From a checkpoint of a small mixture-of-experts model trained on Wikipedia: 8 picks a token.
Below are experts of layer 6 (counted from 0) of a mixture-of-experts language model. Rows are named router (the router's row for the expert), down (a neuron's output weights, with its number) and show model dimensions 0-255. Each number is 500 + 50 x the weight over its row's rms, rounded and kept within 0 to 999. Numbers have three digits each.
After each expert's rows: a language model's description of what the expert responds to. This comes from a sample of Wikipedia text that the model never trained on.

# expert 53
router:489442592435553469522501492499473607530471561556438521577536503510431508542484486556464516559495535424546505418454537486522513464453420421490463477508511497450597505548551443570438571431518473515471505500489583536487507586461498475530503485471555430473573552585561542567487501456536477484464496570483555521570488428469373490416425473452557369491541374472598496536532532544423506497514445473496484495403451567518449513417508479532446529414523481460496583536441439514408581447438512434457422490510518507526382538504426525431431493455534415474561517423517552538465584491446509583490509430468542552587563453424493553552492511478521532501592548452451476519508402544549473579526416576493524496401490571510454427536526470452476509546573576537515465489479530529492416426463503
down0:574485418475509566579539545535430452418535503488507508554479468509484458490536432503520559534457546512575553516532632538498513387522479533427499449579519523453515470519501519456404461511623437585455549485523521491454566461595517437555481363477471529506464537468637458501474599357513501556560494491504457444575540540622522516479515490535422426462484550521543562402506483464487497540464479505525492559454499508382517533578505504491487640503461427525538611472471462440478642594486379457439490523509548483441489494522511554584465501446533536468542514499491427533493605526519501562497501477536451417481492552527505522520404477523481417487524544533450524493521492417574485492444522472379497501517463570488496533533559495534499514477541454497423533596505515443518473510511569
down1:493503543442556531476457486471559484560578542509501479485578626494459496482433512557549513488583515427346394473503525543390520468474568440447430460469485495538433425484571425436453414539468478444505485555374558369552488504655502522483519522494533522553408467452515506485523489441541499499475563421605489555470489510429581564508472515552498417534472564492525559540524435569465457430556473558455554514540498499504436492465482619476508552477478513430481555506470485500521511536533463529472530604564546518544430504524456510476483485476459565587479534525539473564493457578479563552472510453523562422468538480458533544589536450489512493558416399415496431487448447497417553442467487533451462517546381513499555459526488591504457420480566508514470570526422528480492461466563554
down2:450519460502457460513466524542504519590483573468406518514489558484508499539576498483525533500415519351442504509510535523434416535451585447507456482500514436436543481490510526490479524450391513514436500495605530436501565483481555616481426506427468505466481410508603581569547456530514557439447447525390554494553523522481534523479410351528537462521521445530590382514420471418439499485548542558472353554534523470421520509423512582459447505530519425549503522554544498551455522476489430485451489545491484496455448461513462522501535509496585449500426527418511626523495538513533471573505503564555545468498556447457529504501501623535456431533506517484461532506468473504516373493478448523490546548483446405523440489515485490509567531549451525394378483463539413510577518433533476
down3:546453524548489531486539522513491402488546534535547521485445535384485473504463552437544505542391401524503545567443508531514452538539474422430478501426472475428403455443468550492502547500443468483510508558541461504553434510579502489502493435480462553579403505393429518507542479531453485506538596519483603394533521462434519406420468525479373481430541604552483388502482494614566520494543547466504508623538453447534534525538478577515459405485482471411527429462509474487523476537507481557556490490453524502515462549484548561505419433590523476492513479511526543527593502486475527461444481604464415541455429474495562526547491530483544521552441429540438469604584509481527564480445450508585504472538497539475529502487517430469417393470557521543522444577472511412560608499482404
down4:507506453463551582508481529555584519562504544494436498480555414553457397478377425546434533455470442452518554481437543508490505513463430483491417479483408465421512484471523506474464494529578613551550633492539461533488443484488491497468475471450521459498509534525451534506419494474518447550520487573430453497485508546592466495491515624450590505500490555520530446571444412542455399503503519491501509545566568466518485576567466473442515476550599483517541460573490523450548432461511495601559351511439469509489447564441484489472396463562548463483473578531515474549457412501452496510568537545453481503438558445490451471552490569534509496507457522592537508549379448466566564488415470490466481647536516457641525485559512489441436489533543520568553402500535462421518470522552505
Table header words. Column headings and digits in sports and election results tables, such as Country, Nationality, International, Votes, more.

# expert 49
router:456502435588549398479474443479529479614348489478436471516515540458478501470473484478428509573553525505562455474517403538545438482524498511501592582511497397521471537523455521455463513440521481458486516394433496553527482505467610514431412458512593502456536476494590465541387496596594562530475444556496546609517473522597487390504481481495480568550581458395595498499437456538475590526523514428480517495476513510552569511486601562494495477535479549506568504520474513516446543433401554494513484469421490498477525463537516462498445522511540474504527564484590478580544563550495492540509503576415488442508482467539482568499486493471472541523486526600419512517526628490518552597581505552626515520483475552541430496396575547486542506578496506572467421508495511498560439467490443
down0:532484494551393505479483477554429498513446486533500448480540577542550493518470521421519456526496486492516478512491426463560600470499554576485546496536522447542575437448437513508491507553463589543511485521516504548516544520619569562474524476545418509442606613578533459551430543442510487438440446500444454395454469484580508513520583515414504527518484508508412431522515508469507544524612526405490448539560618596593551470478491539456430462441538486456393463548466497537508399486529483478473440637423509556550509450607519501504519472509505417457501503465425495481485528507544443467552446582487455485442405490597544503525508442595487493485497489581656476486449508512545474546433500496530562572529517427483481436517449507514559476428518497555456515474566474534570388440413508
down1:475487479506447511521560525484579544483549601526465475615517529485468480581509492487433505530418519386581497437473537403472514509471554484456484422473438485511613496549484551459437437490494466607465452496360524519518547457537527556555622567437499557519490508433450423592525427519546492527507449485545510508466530461491470507503489505497370539512501473523538499557426653519450580515455491437441511516432495533586512437524442500477561544434446495551495504476531519457559528419443450428570520473601516524539553462461469454562519538441558429443394471623558498418492486550522461419404475594492419498443537477493492488519425506481387523454485557556486445498520463480539494442417539480468589559495481554488490485519491570384484520550537504529483511522486577554437589491472502
down2:493583564526423588545384480510472485449454513559519529550522507502506497537522532547518513388481624493532411533446513488468448566450546535484425510533513544561596502489435539502482464540559448610513487516474440532534531522484527499412553523536468517517414395543448564476496485488497534531477488448431528539496476510542442535541512424495458503504480530577445502496524472448492514461487565515372459489591500568436507484519453521536482452454554561592441514480493506462485566501595477519582504440538481488491470516479500573577465520537439520395594484439444464540491520504448542546521519673407522374479449564444470542537505568482520371477549457477611504554496440365514505511448487493462497534416502474518385518467543540554494554466428434475499482403571408493557471604462509
down3:381444371456493510491523526448469440491564388512537558463457512546482450432455505446563474407514533535474568556410534512568542450540512499443467544508445503493517444461521480524584522568568557412451513462418537516505434459438521430509432440549522507520524446444502543502526476560515597448527486454498453422500419426472526599429502479491448574411478587468490503442458480499484457474546555528625477381442579478544523450487534513464537482497517576480472537543525482464488428400386468436604538392578453485518482552493519525469513529471487478407587468531492437535503611520481509476617472543504553516547552502504630465457442446510514416505445520565504377478527537533466500479566551472436538425456481572507467459484468554482566517488568508401531457536438496498448507488504490
down4:401563461538448477477562536484409425408518575476458484528531486474554462610496537460505547410437473476540544457476505576613545557544533549480453428495536440451449419417532421527534525517550506502437379515567492467502543506483527547437564520500476456572505530531462498502510500543470480427485462461483491476440524569509463412467534488493470477480407495546396395437464504496543534449577389498576403448569459489537490516481459490450469477487524591459472503444517599550410554599481544607531481529491516528521476466377446519576483465514561443442502485534475458545483458448552478517538563544520509436541436482487578485460474546407503435531545463446571446470532500379388456503482458442492575454521510523433496552486476575552474538326532492504503523533526554531493419448552480
Election and sports stats. Words and name pieces in election and sports statistics tables, such as election, votes, Percentage, possession, fumble, medal, and Party.

# expert 38
router:503530484459554475481507417682497559457534589403501593435554501498524502549542522498539514417530491443497521481481509486487511467486410465499448454551532465435521553501566429531490417491507479466527527477442545498495507543522440521426503598473522514508493507512472492545616501553569526467561525496499425483637478537426466450515522479446464464514517552532512501514483399563629542588479448463497564541598489567442420617510450522496497427535531399494404471455476498493492524462536557490470574486499461458464455473560466507456501406500559517486518424509515480547497462440523688539420543490489550521573504501532415582487448533453519452503527550468600500531412499525535506520529551492498493408541451483461587401624489517413523455465555511536555458505417481385534532521544446
down5:580462546520549477540557484552496526540553496476493573506482477515499545477491548512513511462568420482377529543436552545466500613505461409550330417527513445544551476563457571515511513585520485473442488505489533612458497497579511547445515592503446527497497489569523444488470492385397543485483473509536531392520456459527497478484500550467515580501532487458459514403498465478459536560513438520400483521522509427450500657544510527449454479439480445464578429506499477523503456583689525477457503511544520444472427553382414603486524438482534471529482532568486511459477600428425494560485469416545546521386537442501494490510533428537489465479450595529420477497531465425581585523541560512477526544566497491536538581446499500467438451486511490502538535466497459437484529535497476
down6:583509579564487454468407540451449479508529401497505495612434443485506573482477546531468408454534538511546470560444415551533462427439460488507521491512437516444420572535528494503566424495553485475500473509408531523545568487526502531574523412560551502574484509556583476572512600475418523565450517493508512532579346556510506539483553545458419504530473466455458463415545522564433518509423446449521500465462541431504518552466533442487500491458507521507556596431512444529539489547439555448523497468491577512533467502580453518387492451448481472572529497581507492547453546453579401512595461468485562517448509556545511524554518464520432564486448492569395484444532487509427515561489550419465489522542345482473556476516535474416494517583581453570596423546436484548530584471480527
down7:533449545454449550456498516528485392501439517378547423462455493469620554518490482481452521459465470523471490544493538499475485460460510444558511498494447491472580459530528515565464547451477561465487388571577559547484547555530598483462498536514440518479382473606550541512481462521513512437496592607557429431463446474503478456557435480462378511537483493550374423475497550478589503577481430557455545498572510517500520527465435531481497472486467368474470500465484414459568476510473492453478516474527533526530521463497489537557514571541482554467461558537414627458508407553491527519508501479452538454495532570516329393470438518552491533586591478498473443471541479491509510447376458525500470519577566589551507618534468425550450438497482523555577475533544432526509476520473472
down8:518494470422528548496528426592458472507584464435459478487580425474445561495479534505362413541520558549610424443533537503459611569465541580515562478580411487541426566398595478491526399490557520437505529543506486450361515465503501513456523483549491537464556535608487510577447549476522528552497444422516599478517422389454554535484472531515496519456489524508467483471585428558419561512447416588556513571490525519538479494462515495509477552494560490582493610517545438446428498498506483370471388562429459566556498453484576378505501530531476484533474399446528574476505521529565550441491446452476490537466451454507526557493486447482497454555553496466572514608473502538527542526532509582507493498502484528492517478501470478504496529533519560440513513526545564538498513588408518
down9:530542520492509521488547518474574544344552606478516468535405447571481538515479481371394572482473557558507480439450474506491455457431502433444515508483456477416501549478512531467589553453542503446529548560454480453471552565571515536463550467500437486489369455440501498422503501500500479466543525509542493442478452510564511527469538565449531373516510542475498527562556551550543520459463490513465453382529484500519453612445510396507559565453478514555428503587467475509496512538529530477453576425416578464537478446476605582440548529421554501580493513532555585544471594502568551425535447419587504563479567450472542511487453503432476540557584523589541487489526556527469523511555518428455519514490500416501514403543524527486531449420514471556447555431548502525517576481572605
Titles and names. Pieces inside titles of songs, albums and films and proper names, often in quotes or track lists, like Rept-iles, P-iss, Man, You.

# expert 16
router:453411488507529654479533573595442505430528493380525480505574525478427500492543480499456510500519457551447425501467500507425522489478451429509426496506513476522581507495480529570551497566513546449518471483461514471474427453617541523526519585569557485523565457492443683462582529437516462474427527502525459530488494551405507394438518579518500528464596572519465424474525467486575424530416482556482420582485608546439537482402495478468522399471495493467524502588419494504405534546471456457505496534528484490519559497499399590467518421604507475567534458564539510570435486422448515526485451478466516571553456485497510494509566514399509457491537616547611465516533532534504467502517490542540469490512524475536408489588472522503470494454551481475591517571506529490499578436493431
down5:468415519501433545416596485576504465463563507511420524550561516576603623501497477479537421506572466483471502521412518483501534615448512527484476524525461464473495516455466521514471601565548452534559463601453534503459397468598381570473481514535569479509501491484430602512610491374518490464473537530506483441485536569451573470548421521415432474441522513556482562552471477580650498534472510554568538435461532504460417509460435483477497555558488510392619548475529495574433512529440536524421498536438491594551532509537502474497425487532548500529410492540509479524579484505468501500493462490507508530469554469514510429489494410502435480559576426528548495451450535553490526483540560524560466480533456499455463576508493468491571457462392424541534480384539497539469560421456497
down6:530490513448572486456444532518420492523471451544425476465476424490443449521430537528584529398467452536472411564483510469511515432559498459489533423464472402506517568458550513553439516464552534523542505492507534519449537484489423437405469502528568503414503465556535479468433542487519621525458516569465482453447499479469453542539580523490420470537509445483437435493473546408492518408475592466599580388553518514389501489518515557493492495447427537542475578440502527561493555430566454595484595570403633520541517500473521496449502455572398548480469509509505556423507488520474545539594518499581486450526517501533595499489490520459444556528519467476427536490494430433493623542496504534557420452460419425523415597541472500510534450580520532474412508562570522536564459532422570
down7:460440458510501393605524478402447504611497502456429491501516462561513432522519513443430484653522525501568567445487427478447466430509542493540488605472457549525505472476482545463588589485522483535494487416517545473557531553483409509533460539386534562507502483603530546470466476484480473443484429374498590515437582648475493468492509515519556392588564522538522514515562473512495521475555508412501459506494442508520591486517457399498462498462448549540476506451485477508541448533471502584447479540469500551451502565511472444559571483414512513499500428512487453546462557554396414467539491526475587438415618459451600455604549450531516484509434470500497503517503513453492555494542456446521508541549507555489559543556535594470537495565523518512347523486394511506481457480493510
down8:453499377554577488502523397462480548521573530508536489447434528492390518520447499602485582569483549551459597435558450485459409508426499468479536528489587493540542464530447495463484497454477502549521431529478459483454514488514580616545531545438411514482428490503522517477383534591529429477460552529472547547527547549535480467462525486439478517493598510484457602454569463471511478518542427469476479596391490470456481472586481611433364504501557462465443541520454531608511498475426490460512443633610469508431468408442524525413568579493568489518523550533488491391552523445476478556436490523503523509506435601473520485437409543441546550450430499514483570455536469475529491486461476489476600524493508510513530480532475600499547471551577517561466412470465512468495485543469484
down9:512572509530508556513567520489543543497555511498587554529532609482537450498449468469486509548552477480469467493565563600466446535480488440456423544496473569547530469541429508436579519500522549519527388483468501506473545479414515485454525479578407602543476475453535477398500508445505454465487569451514502468527507470549570573487506475573440492565610547494542489501543525483392434502470574512501483365415537508505533585559524566587521554465522506427487574478552485555467522508448516522518473418514499495505480551446447495549576542387450462546574431619589412485468507364513518436519468421407479534518540502494591470563553584507507400514462573543573402447522518558506522550528571455482451464632494503517481467458531475591509568477593541510526581557490495543510555483483446
Mid-word pieces, copulas. Inner pieces of rare or technical words in biology, medicine and foreign names, e.g. trophoblastic, fuchsia, Helicoidea, plus was and is.

# expert 5
router:523484546484400463396527544526550541526391563416361389491458565518455582443501469494452473528492532394465521553531530505480551512495440490523634479431499454479550446529483566520488413508465477477429493537494511530534513533562447456460513483481595483470470472504612412501443406535482461552381546472550547515507601494570506525564532526543448531506630517444491535519551518547463544475576557530555512586483503552473516512458498531476534518615471515481514520377476506466541464491440465472527454550533445526491557474589435594458514483486481518450467500508458460565573492513556522426529470493498509581541524413504541575523381409434473577511476480510478470466460554482468499413482532506607470486487531484473516448496611484513537545657481596523459479447489494490628490499503525
down6:445525495481524501527479438496494467497522523536442621420530456496450509494506526494542465458484523507569500462469509555424546444537493462428526546433411521497435504523493557536481560524482582428473472490495518540504446492462547572479492417577533540433581488483459545500549467535522470343455516555515486593518532531479596529559552510512541480475470449569524519458522414568453489497461367485493498501407523586552463529508433513466501465525470581566511530502524563626486518374485450530553549446428513485412491440465506460498468497304573469602439495497512477604469428551539499533476429457521515523450634538453532509439621514491524498488493587523388466550493479490501465497470577508510598549556557588536444504497473491514540458467479619542540416610550489496534509555501487
down7:556488506552434492562535522471498482522466543509556490620549523490480526558467592591494560456510495529561552501547598507517488527485433500477508468522507437491520399509429476450421499478504437513475514503427459493459513407494529504506556555465545522435446537492493607451514562560611567510482490510437539479570492564543457542549517445541455484509565541415513553482498590619553534561474542472471512465520534501505494499460427367471464546586474515579507527556479467500532468572442561443552414421471496472507446544471516507625443396427470488533514484563424491419538547374582492557473469505438501565520531482494509518531422387486509530512462452452414535427368492398494497483564462564503544459490496455416513558577432466547488523521414416524493471442571591531472520569614512
down8:484503505523460493496513433479528481484480456455516551558495414539588513464506507577557474446511465516515571487465520544608439530487527531410449604452497458409562514544562478527528542532509544646440523453547482429548510472480394457601448540501451481458481503515531572469540492584510543502462471538501590646454440505459449531403542481566601536499563507437434556476530508509545468478431508489456392516558406546408555452449522444503476472460525509459513434537517539482489482470502457546424568493518560483461492435498582480412466522423418504492527480513577418537461443477404532477518461455506486521486352493443520489546585451528565406518513577499562466596481488516503452563463485395502512460592458493514544539483537575476544444481439520446410559483475570461397459405556503
down9:570430453522549493533400425480509399493507491492644532572342532454578522484513543503454557502522451508477485469487485462544490418463487549488543595531611484508460489455378441489443482520493554442580513495514543490470507372573432486460515521473481511538462538539514550533402512507497494484550492580417550434554547500439518577504502573422541486493587483572550445510464522491485505478559513505529471423602512452548579471478539428551504483493535517488482475451355520532465439520471470464588430461597500429507480509492478421447522571603533544405477488507423667540540556572469563515453466549527515563510468507574459496366453524482432557486539420510488584469562521494478505484436495481523481506500463547482512493492530535450485491554457585435508438480517543561480412501450529
down10:423507493599560506568463482501455470522533456533493515562512528443482440430493571626535502459456426484529514523497520489489505473448485485493434498520562559471527504479449477417516533493554504498477449515481443565418461406474541581480424490552459447492601554598473529438511565447517538527512436492461486488427457533397419383478407407550582486445377519539490438453498477432476478437514493523447490641469527488515558579490553571514522445498518483455571483582450443552468492465498501521491504557528524572543398403505488524514478479688491503559448579572470564460466539482469490507534548602520461491525415543489524461458463498482447509478490466480563498505525516499588509587458503620434535504565545630524540557413438522436499529407500493456542501560550559560540472437507493
Name and ranking words. Common first names, titles and ordinals in sports or biography text, such as John, President, fourth, and by in "won by".

# expert 23
router:487487482534428492570472487453454502581448506463404550413354511517494505492487542483506481524526529488596503428440606398435541503505562424490553536449473413501463554488491552499480470475411511493526581542477389443500557526457350560498469530505482541541450489503497470525561578594578440521553538582366531555458605557538505475577438534454530450542490533506446469532511515499587575421543459460528519488468569523470588520427517518466542514524474524482463462490402507517503486548492571404544452487487570512542474484525482520539455521503503537438436493500527499386565410510537443527545489514565495515479441412508511474536437473572493604470466430582443480461453509429584420426543517453466444528429439530531435451580446452517543577502400515446493416475516499452558480448553522
down0:563528535505544373458536496564503579421519471524529535536485461557383517522538502496508507556512494509441592519571571592535492497464493480486440556506604523478545504409532527439472526506468495481511530488529608451577483467551577495530503471444503439514422516600471482467538489570519563557504472544439530500544570538541504530500427460514545541489542446439463473584525462523501428542544537433430619465480497406470536509443443423574473448519434475449446457587472506575504372522471397434452455492445533462374440561611507559466463458552451567502470645446548530529474585516534517466555562436470485480463530479527439579418481546430487528461607476497511516480546444520484565509476408530446605470562502580526503499539422476592531443478482455502516530510505494472531555458498601
down1:536545524541443490426474466458639536579547432605485490381496490491478470518479533410479495472442548470502477459491489443472508419519487464559518598448522486519528479555554519491560438410557532515559518558538504563567373409476460538453568519558535418426543522513485413525554488517453486506407565506465449572529580437509431563607464511471594556460442483425555545475534458547447487545462500445491437431553521470519430635463498415434378559520408543602505500537511508481527509485459536576459489526532491465536499505538487438484467583472581508460514407538543466598461465487542505510422481477495381514511405461477604492474446554486488506499503524479521608420456466561496505529496471605457534535555480534477399449484546507429553477490483469550519512487478500505509609531537518
down2:390492593485418552617417455498462463580588569465497498600528517438471472514545523485469476429386468501552380482502477380490485499484553538502529577562528460438551472503486484446433555459520546489539552490538571476450453490475459464452510439478468445491548462419465500478523474532509488483461463466577473482505433551555509496504493494555571397432554451485472485538539523584509428476484506468452474513474537450530470485442451596471458596431552474405566518499554529450463558497442420523615541464535444518502470512543434399423569419399460527532534527467505480539382500574552528507489424516466447507504555512437502516410494471404461492460474464399642584540588455482477450546455518433453454467537495565453501485418390433567517506485512527509572497502531477444458520541480532
down3:442490557425553496581493478513473488527557587593472560584426432463520514492514438544515537581528492557534504412437393491571419483510533522509507399618415471462434464433532611596472388421457460519546418505519505507580625575433441440525523556505496548451454514613429562495528544536491481444487555574509570505489589533481419533494401523515562551486471445562492551505505442502536533403553506459557543512434547455536557544484516561566506493508498431515416554488491506464463483478482433470526457419535524480504459516566487536491506537463478534474577476398513551464440446555577501532534465536447503428410599506422496457457549452527435448418463492483557506511466481457523510489431509497471560558435525458572432460435451426534559491513487548513597427485555540519503564501543495
down4:569515460528521480507544461579400523490523499518421507509547459549498471426420520465411505480403480500496543544469502598478558468492485467469487431442572440474488461509502497439526570582599459489510532487593563444473486496545476428530380449491529580514419430569536611503475520568493568472502609499527551492462499461426536469480605476541556445466543486563501427482488413538503538578505478409462422527555468550431488448473497497601503537442489413509503472588501476503492502398525455644504420608512506605515463482449460510494419449532417499529488500489535440563502537493446597546479470494528455498435520531461499584470605541447608440433421568454401497530567457595506571563514418489481482483568550542531504503496429481537458537539476543481507475477600543493485452491472541
Plural people and relatives. Relative pronouns, plural subjects and demonyms before a verb, such as which, who, they, Russians, Americans, There, 1930s.

# expert 25
router:430447560521488485539579565478525464512478434464429620571514546593436443437534537554542599496478534482476490549472392441528455562513522516501509478485524474543482535472520520550527460564509432501491483453453578566468405465416455529509540511496453536528548425445568406404516532448457431416529532467539467504487487478408397486530452441509571479425441490479480535441490537504472556475586475454537457539466415534491471523577466535566487546437452544464443459522507464522475521505484529537531555552496442489490556508539626471465446572478474387473550492463546480568505540542533509556532532529493507555436532503477372469551513401478485492432462403557593549499552551452483493447413468561546522589548481505512388495612517499564538482501582530419598519481488454550384386564567535
down1:595401410507440592502516452556515534571482518617506477590543636477480435434538541484542509512498521518385454524490573504428540535524478502548502541470518476446478487519574542557485406506500388487512431523571533463429484608481472459514566487570471525493417451506498384552433606529446534545501446606466377453391558500478522614524497472572479473537421482481627524509432482432465494567458509487545521501528480485500506515452470476467555560438413465483500526616480500506510563543580530532489467455513535356564493527482489517446550460495516498577537515544574485522499478568571559462473543460537542540496454476554545461527511476571452535542467516606504567443631500505478507520477485442480471472512511483542447533548544623526488493423532535500449488518484419500447492544561501
down2:492451473412516509398524499548378428463442362413526556472483463534428405423477487443477469498526447475475477492541486538476504543563495552482548522539506425532428518471539477534502421464398528549448503510463533506472528462486551575459442453589397531493480475629522527522524407450469439400438448449517498513397449487452521459516529511518407474551478612542439397469586481446546486442515519424440547555468559464476507452539412496505487450635457501388443421457562600495578396534490496518480513511445507533481456536464465423489459504438542487578540414502552536504504527491462460550565474471480580476505508503510511436514521504587541382482511470586463580507471540470533471456487477514537471579482506463451494470539485471504570484498541539558623484524445449580521533594478499
down3:483467529459521469542460580495579525476418655512511446483538412568525582532492482596443515535500502542514484554481549545498542493503458462476420528473386426540415474502549578537529517502475511396479512512574440545513481550575535486499461470478549469383487406468465620527487502445479504512502533502452521604456509515422521441503473579536518488537422518418490495520539475556452487430514565475456544501462527566504533487449448520480478486463449482486550542488455523424479477514565447563600456535389436549574490535496513580605456398530326517467494578456537415554528420451458528573573525439433486523620443433568506598571497540473540559474467535461471407463543548577460526541460498490481414441512502432517470502495454498454562558550559507512442488520490455485553426481513459
down4:578552506415491530596558476525487447495509536527505490498505391490442458451539511456437560422514593482507503499435457551520551573479496499411438417600499541473516440560511444504499508480507478494453521563452580469509405571489524511442507466483474509545548565513517488489549431549501524419520381561639465551510564506522503421539435553505456520486474452496474454552564592556604520447465471495444628496567439551439496518479492463509549420445523454541485428492570544372452557465408546503443586462512495490582517493427534505418601510410462487489488400417573549670510520504366510518471516536498479515469485537500471545483481492470445534511550583451539489469431549549515478488509500449442562435572560521523568460442526557512530558486526460529569542570487523474559522467525569
down5:507435538426434467453469495505431475569522494461591512395460428450530453477536425460484504529530481548562535483486585398519529491604460420531547506619494509452488583594621555570512417449482484489483532430478532480353430543514528527547508488464479483484513489451550427529567556468459508548445504522418517465440535475563541466488525534497562567566456536437472445474494513474495550460556495451444509508511397469579561521523486495404527489548545575547452493398582499485450511477617419352513460530594530461537461474454530460452510472571527525502451484494457537527473537514441559504483536480474503445557422543435467487387426488541527543497609591501649455530458481426521467431471511492546568493594460479456523481515503498506456568555483512478553514547551497539512534615463521
Chinese names and year digits. Syllable pieces inside romanized Chinese names, such as Xiaoping, Xinjiang, Qiaoming, plus year digits and letters like X, Q.

# expert 11
router:508512534454562454516506389399525415502442506444436414600597428605425491532465497531438518591500542414450545543542455557492462458527492471481571502421518457480456465491548492468464479600528497456421517471442512539486513502499496523523438504498518564449604544508466447550539497494499454481550537465620475477506608500481509474392561491492521581473532557526538513501472525565381528540478440454505563564498493552589587474449477579478507473575563528431561471510522481478434544430416515492522539465479429561402523510595522500513455413546516430506487477560440502526552536547499553549521533531505563567541533539482535497489424461558485467448408499590451548552510444353518527535538524503468486523520583585469448423382551536566477456572550468507514406437497520386455466531524515
down0:515499442505579463504508497506626553439505469470500457468486518428522498482558522433456503493550495479533573474584505457484583551496499422499544480473562562432474497545542496499479474456444468549505573466363538585414500529521539514510488436481472473448410468499449509486415470448518476544509418535625542495546532488556503435476432599455597412517502512461486554514427502551491519521485504447476469509431495542545460534544495421469463451482504419530578474475500438455609460398539488534512512562512497396398460553446536526465434467452556459527457537529489502446478541556421486515452464585474515573427569466618425532465585450422474496538560447535480517458497571468454524345415406489560556400530451509538484508552474632491524614528540569542543516472397483471455469546490500
down1:455504505455504472497479543472391449493423549506495511494483448455417486426490542529496615623407485452515564534444506599507444506482541505550512546552485436395535482525491525505482530498488519491439462616482543471456590506473513439505496512570528510618545588436523561600388495534507532421585480457407539412558524524543477437487530451585445540531497523457567529565556598473504498453456595545531528511486489468451522523436542491566466543446452546627449497505477491485500568534543561384431479472517505448544480480555387406565444468483585513497504431507530564540606493441471533446511426483603539508464541467464500570431457473467492572488547486471448546473555527389528486454473438539473525419492454519504514516517531487549552532448432511410566557515479508556541410426558459
down2:512494483481495583539450484540511495554511556477494534544523442529525486491507491476527516567509466562511590564505473502466521512515468487558521465460498456515553471514472574454440516527480511534453496510482541519535507441548389478370529461441472573540526458504547636446425469524462528467468549584461520939529481479453457446452417412505432504496485467505417487449476539518585540492506407528553507437529564497486423476509527487477499509446513523559537501463553483501453540515509488547500524492457499552518441499519550504618458439534485519528494553533494544474489496490554478487521471502481466431543531507468510522459509389546501499585532496459452456498530433450463574486475492534442482486498591519447521551518528510514526561476501361463456530484527487497485534484450464
down3:482542496532422526517425391566488573511492469501452470477496550506490462441516450578558536426537482485405542560375435454487474491540487337552530484490442617522587524516516463581467496438474461523517459460546479530465492652478497517562523454458510492500464455386536510469496471484436488553493477567508523508560510588603498528481551490547421586523540534496523550504494539464418466563554468523448491504402455483531540492559480574485472497516415519490435447515527473368538473514461527537514462498539508522425493489482481546502513499463447466504488494495482442470480498461505466453539446520514388286522452466557505525549522610419513480507478401411577521510481397430609560522543512558506550541534505472524574414554537523458443509471414531525492546517539494542528639487533498
down4:519474420434494533469437451453577464472490527442565457529489531498523487459476530518584541431540558525479527432509483466482472513459437556600459523457488530434452505407501541432554576522490460492443471413489536526490459402477578545441454420470551575379535420487493476495536556484532507436530580508519495578561507525473504597403518520520496487468492517479459589449440426521498494472479578484448446486507468441526521543572511458516462447431572469546393482535593517446549446492453567552462515555532573486452548461523548465437659537458575445483660524473536575506441620493399515533522512531492526501380609537469500450503486563563540535539512462491514510442486509575523470445480418430492435486505484515521512500478529568538520405566504541461547379433432530425493462506533592
Foreign name fragments. Word pieces inside French, Italian or other foreign names and places, such as les in Saint-Étienne-les-Orgues, del-le, Livorn-o.

# expert 55
router:527459537463540540473529519516449612531445455522533527531532469447567442463548478438498512601464545523459394530534580522494447447531435436428583489446444500591598519555519533546529449479455524554578500464451463479523454558467489497418471494579447378472524373518594461494492532471510543532515468413483513463434539433515468499483609527538538478463518546422529476558505584456414563477552600508468526593498468536525532508438552452420475517557456521520533517524444424507513543452466539558563454502420505493564470460567468542536601582522521403514521506479567463600505609518505498507485506458498507529434550458506484474526346483500555522480510489470432514458471576518620520603561493497510523572528571615578431482546532516464534387499591508462473488482521536546442406521527479
down3:436539603565536465511539524449437564438525561490481523517556488464488512471647496527497482488484513543531467443461495413542509496472506501540506506456419531526525515511621458468470525582494528444488396503473553495540520447471404492475502519456541465461579557499490385413489324417491540441542545498467435519545571497522484454510573467427577507581530463435491538539588600558501545441508443619542435485587511493502411513523455461465479554509558539427476512570530528522475502537491426577557474545438431532542540457582560480503582503430533517510516457496557468487481517479530512490591455502412540383531445482521499409404540416510563513514471467447429587419501450534519482477369539507558487366552556436504430487490512526502480510476521509559446436502444485515478491519600476
down4:510507466462518465392593529511518529432426498507497410538540548551599500503528414532478525533483563514574514457487566523576536531492479573488525525488437481585454438569484472469449530432513566547475477424493513542530473366479540538479514519552561485441529596506507487496464590519612528523436452484501497528457434485500441596452432526613444512496423531526537500503474442433494526601419432535478501476435450467517469457505600552552500598495621551465510505440513483475443501489519500546396510603522500429559487504404497454551454522374531602519494507624609516564470526430487443455548545539505504596531458530483526467538485545503494512441509574467588529442465528531440559567507521564544465529527432563551529569568517585402541516487483523466442528518498449494627539524501547
down5:525492441515459564420525606508519553505551506592570503438452541490443506478550550507513553526551425518509474602511525553430517518555517595591446454495476532476409525470463459504585509487491517542446514509419506456564538547538447484504502442524477491459512533521359456487531585495373451509495525581487449554547597481471428567575457548505574450362530514539545519586471539474569413487556601462516550494448588501459466550449459473456513567478482533531478499420548569412466471511480568452419569439453527561576566526435497461488458589513481533458522457403545466432495419513446479499558500438459490446499504424396519481489513512451542510550467422468590524554448420556458518461424398489459490484480436453446494530452656552462517507447474529483534556515544499507521512547437472
down6:483439441464612527454561590499550561454501545530500464515556473505552527497455550490489493465528471538534455498532492420547527489523580513476529530415566425474515575503540515530516506545385503550543425638433454374517502482475471548477443541492589387461530457533587559472564464483442472538486542542488491698501584533555600372550508556533571464453503562537453525552515558500644433456457520524549416565492478535438635494435509463567456529488517488493404553519504496500484479527467541423509563448505503524524529392558499465527515509433477542470570478489457529542531500540532547581545477516530459527446513533440492492487592511562414519455535488492550364519515488501528430496510498505551492481482526491473447541448459566396469483523549575496499501476433524468512474410447421
down7:408476467398638430450436484578418512511542503473536480461434522490557550548492515510517435454500479559472462573525493460593467472472629552509512553402467437535556503593578510489539493444451509530515475536529468484489477520526493561505565684406546544493425487489587513456601454511490449484573523504475466499527464542581509339446448486527454530573560510456447549517493615513548459447501530501538547480495497553481541517440490484490443492498498543444422586443494424485505511458509398449488496548492581535464553528435522538485482540552382536439469485472494529467438374553540485561501398519533431521518503491509509567491544440526509502584477514488466430515592443515527451460462478523493523511456406457427392562468456488515533372551499490537472422458452531467562481448508509
Numeric table separators. Pipe and semicolon separators and digits inside dense number tables of league standings, results and percentages, plus country codes like ITA, GER.